config = dict(
    n_layer=11,
    n_experts=24,
    experts_per_token=2,
    router_score='softmax',
    balance_loss=0.000445,
    init_std_router=0.0205,
    norm_eps=1e-06,
    optimizer='muon_variant',
    batch_tokens=65536,
    seq_len=512,
)
Below are experts of layer 7 (counted from 0) of a mixture-of-experts language model. Rows are named router (the router's row for the expert), gate (a neuron's input weights, with its number), up (a neuron's input weights, with its number) and show model dimensions 0-191. Each number is 128 + 24 x the weight over its row's rms, rounded and kept within 0 to 255. Numbers have three digits each.
After each expert's rows: "comes after" lists some tokens at least twice as common just before its tokens as in all text. This comes from a sample of Wikipedia text that the model never trained on. Tokens count by the router's weight.

# expert 0
router:142153128159131128155150160103166188133128154144117133128121140100125151098126147102159114093105126126126071183129127114161128127096124141139095118132128169131138109155146103154114126131116126087136122054171081123109120089128168117138140088131110094066160102129127120152111091153161163142119119136113089131149158138132139127139152183142146114135173134099154127091129138161141116166129161093117132145098129126171122143066087132108133136120139130107100162108168153148099170115122143116148129143124137171129137140152155121125110111089175140137106145137134146138110140093119119101
gate9:177142142168114096089088133108114118126147107120137081180163109090166145186093161137098117114188121134142108123161104146119088104117150123116139139124140101130120136153102116132121124115141107086147179125126141144115089106126156159127121180169168109155104119128112120145121103124187110154124136114131141111134122072127111123133188102108151150123104171133130104113148125161150123155121124110106155098126124136121115107098091172135148128163089127145133110127107133145107132135099112125078104137133158145125126139130128174147087120103089133141126120110122147113120097178101138086
up9:166159126130156108152100158077066125134133143085146106117118118077120146112132136126100097129143148119141121102090109119121155135082133086122110162107117152155139093118174130101124176125185125123170153122115135116148117135130185107124137122164116096139113157117130143119129101132154124129133135129133140112127122111132108104143169142127120109122124136157098109132108135147141147124132095142108115151103152113148149155165154112128166141135107170130119120096148133122136121146068154129098110165121113128091123095184150132193129101120112115045065123114135102147161121162108152124
comes after: " |", " ", " 0", ")", " 1", " 2"

# expert 22
router:115132075133129114144139164072117144140124087117100121155133138121141137121099131112152095104092100136158109127145143120133108144102105148093117088120114118092154133123123101167080118158117152139126120111154117162149140069106138106148125067171118113127128085141137114120125091110139135150165110151115077097137133178120140143121139143155114161128137172115144138068149208113135096135125146076140119126115118120171086141140111094124113114109135093138104156093174185149107144091098144090118135101101128162136142158134134119136101114105138127098106115124147140136106115127125118125
gate4:163116117170103173163139149142124154129103174092107176104098179124135132115113140153146109130136096117146110155125115095114087148096160122130153126099126115126146124119153113152113132158133131121081109143143142121171130089141184105120158135157125155123159104119118092190168168146114168116135110123118177129099133162109131160115133161133080152111156138155091167134112130091124127119107144131117165157129161082127137093118121120108120105092130168113118106080098117139065143128136104132131079074113134160141106129127138094120155158140134137129144127110136110112119089120122126133
up4:120154147094120075100125076139107102079135157172139098122091121202138156089126134173123131100175101142126106136170107111128177130127134130134149108125148127137166113110094115123139107113098104118111166135128120120126082110131111130121121135152127120132147098153118125129090112095074140161121139122118111105142099163084142159168107139093090150138159138107150147110125123113060102152131104133113125100110157167116079140164131130118097134148114110139142133122122141121157139115118123119116123148105103132104140147113136116064116128167131132126125127179086118153178157122102156121
comes after: " |", "\n", "|", " in", ":", " 6"

# expert 12
router:145111086154119130099139107128171161140109100142126148117118166087122133115140141136125119076131085111167118129151130131130103140140138100128132074127127140102175125132144110147134091133133169117103134101131131167125117052131189152149134094159127103096145065132133147140131124098143148146136127112119131130166145132112132113120124157146133126099117139097145165110159142129135081162162141123141105155103140117145139141109053137102083139124151105116126117114137121187111130117099170128101107151119132136076124139167129160166115108085146131136115075121124115171097139105125095096
gate3:111141123126135128112131152149136115119093096138158110149115134178112117117141149134108116091170089151142106149165107086160100100180112118082154113132103148121134141167142162103101115108138140138148137106104094100117112079131150085155145167106093159127104127166127140140090128106136124105096130141109120130129153136113099114088091136142076172125104139104120104129134112118087114152129112075126124140078124101136112167123110091103135145130146073146112162128163122114159104140151166108112155114144145066128157161154111104134159131104122112175168150090127145141144115094123124119
up3:142157138112138119143126127118085129113143135119135089099110098109168120166104094104146101172115148135147145100152150127101157103139118103122094157169116128169105132173096077129164129119175136114160150128170147124072121182119158126116115094111139128167121160107135097175131109185115140117123131110118116097153124098123127125125131111123144129144154101144095107182147096088139139141100118154166143087122147117153163116126114117103124164150178134125114131135126121116130100075120089090155108127149157137152160151158115112114143134099081138122108155125160167106139099109115137103
comes after: "\n", " |", "-", " by", ":", ";"

# expert 19
router:103148100141140143134154168125097176147111111163097118100135141111114162117126129172140101134102121126167109133147133108120116150100141152080102113131140137117161154167172109151088167127117127093154092120125121171108151126075137133111127123156120091096138087152156156151089116112153155133125078095090103102151108132091181108104107143136149166135138172137126155149124145132144096145133119086120072147120130155158091108111106090123092134103152107097150110120156158123150131136152150110102100140150138119118165164155109128154109114126155162123122106129111140134129131100143101071
gate3:137121104111149112084116158130107133167134112119126110173082123149149143125139155150137130127103148123147118165079132143128120151138103115095094109120159121169108132149133136113134140124131099141136134119158160170149156169117128102110132119110119151152168124145154150113072112119125130150141117130103118097152135124121117131146158151111160078118113173145159168102113119130120098125154119123103124139135134151167146123096071113122149101132127089140136078111152115144130114160116074167132075132140077100135131098159144121144141103100069145120115072119145121123104201070139096122
up3:150185132128166157107138157153124105146163163155137116122112162139159082132157092150162123129075106104074078111112129140120139118120106140154100135148119101100141093097098118122132131124062115134099122154119141149135136155125167153101121114148116112127104142099113138084085141157098135143152079102159130114115117161127157111129130122127147105131148135123144133126157121111098133136132100103143115163131085145133098162133142101152166156102136140151118127153147199095158151107135120144158132120147107135154126109115102108106180109094148100144127082160136079108105094092117135120
comes after: " of", " the", " in", " to", " by", " with"

# expert 18
router:129078147141169135146158164111188158112121099124115133109142138132103165087130095152117095118087098115135102174143119121109089119117140129121130086124103098093157161154141126131101105129137154114154130087133109157114147114139141135117111103155108110091174116152132155140122105127163160155185093122099135130141168137120125100133110147116107108133151149128112124103171154139156113132146156082112124140104140175165079132114096142135113135138134119093096127102157179147101125111096164084128132151124148158105166147174114143148116137124178132153126107150122140130094157093160122151
gate8:120165088111171117180130113135159124156128131104086097119151075125105158115129082137125129131134102137128158097143133137104095082160145132149139110140166128086110109156119156127129131123181140151110139128131119114101138164129093081107179128137145156116141103176138131142107115151096139105138151134102097070132143149140125138169142124171094137101145119116102143152121155134131116102112148118138130070128125180169110142108126103141099132111114125116102112119116143095130111121166097116107102121189109141099116108124107146123098079168183112142104121132135147161128163086132117151
up8:102177125130133103132151163135142177162106127147111145133103122147127149181143148148131115096133107115150160147157093154168142130133108152193119109129118067149132112138164139131093132146190127141138110126133130111099159155136096132122101135099131141147086100155111112110117084161133136096128152136097127155107090149156102147139114079115104169136142188161124137144084134126135125120151112151142108128105119119113176174137128123111183133127138120104139113083188130136140126119128116141122131092091115140135134157110167157082174093105145121101116140116127159111131154134124126150
comes after: "\n", " ", ")", "\"", "\n ", " 2"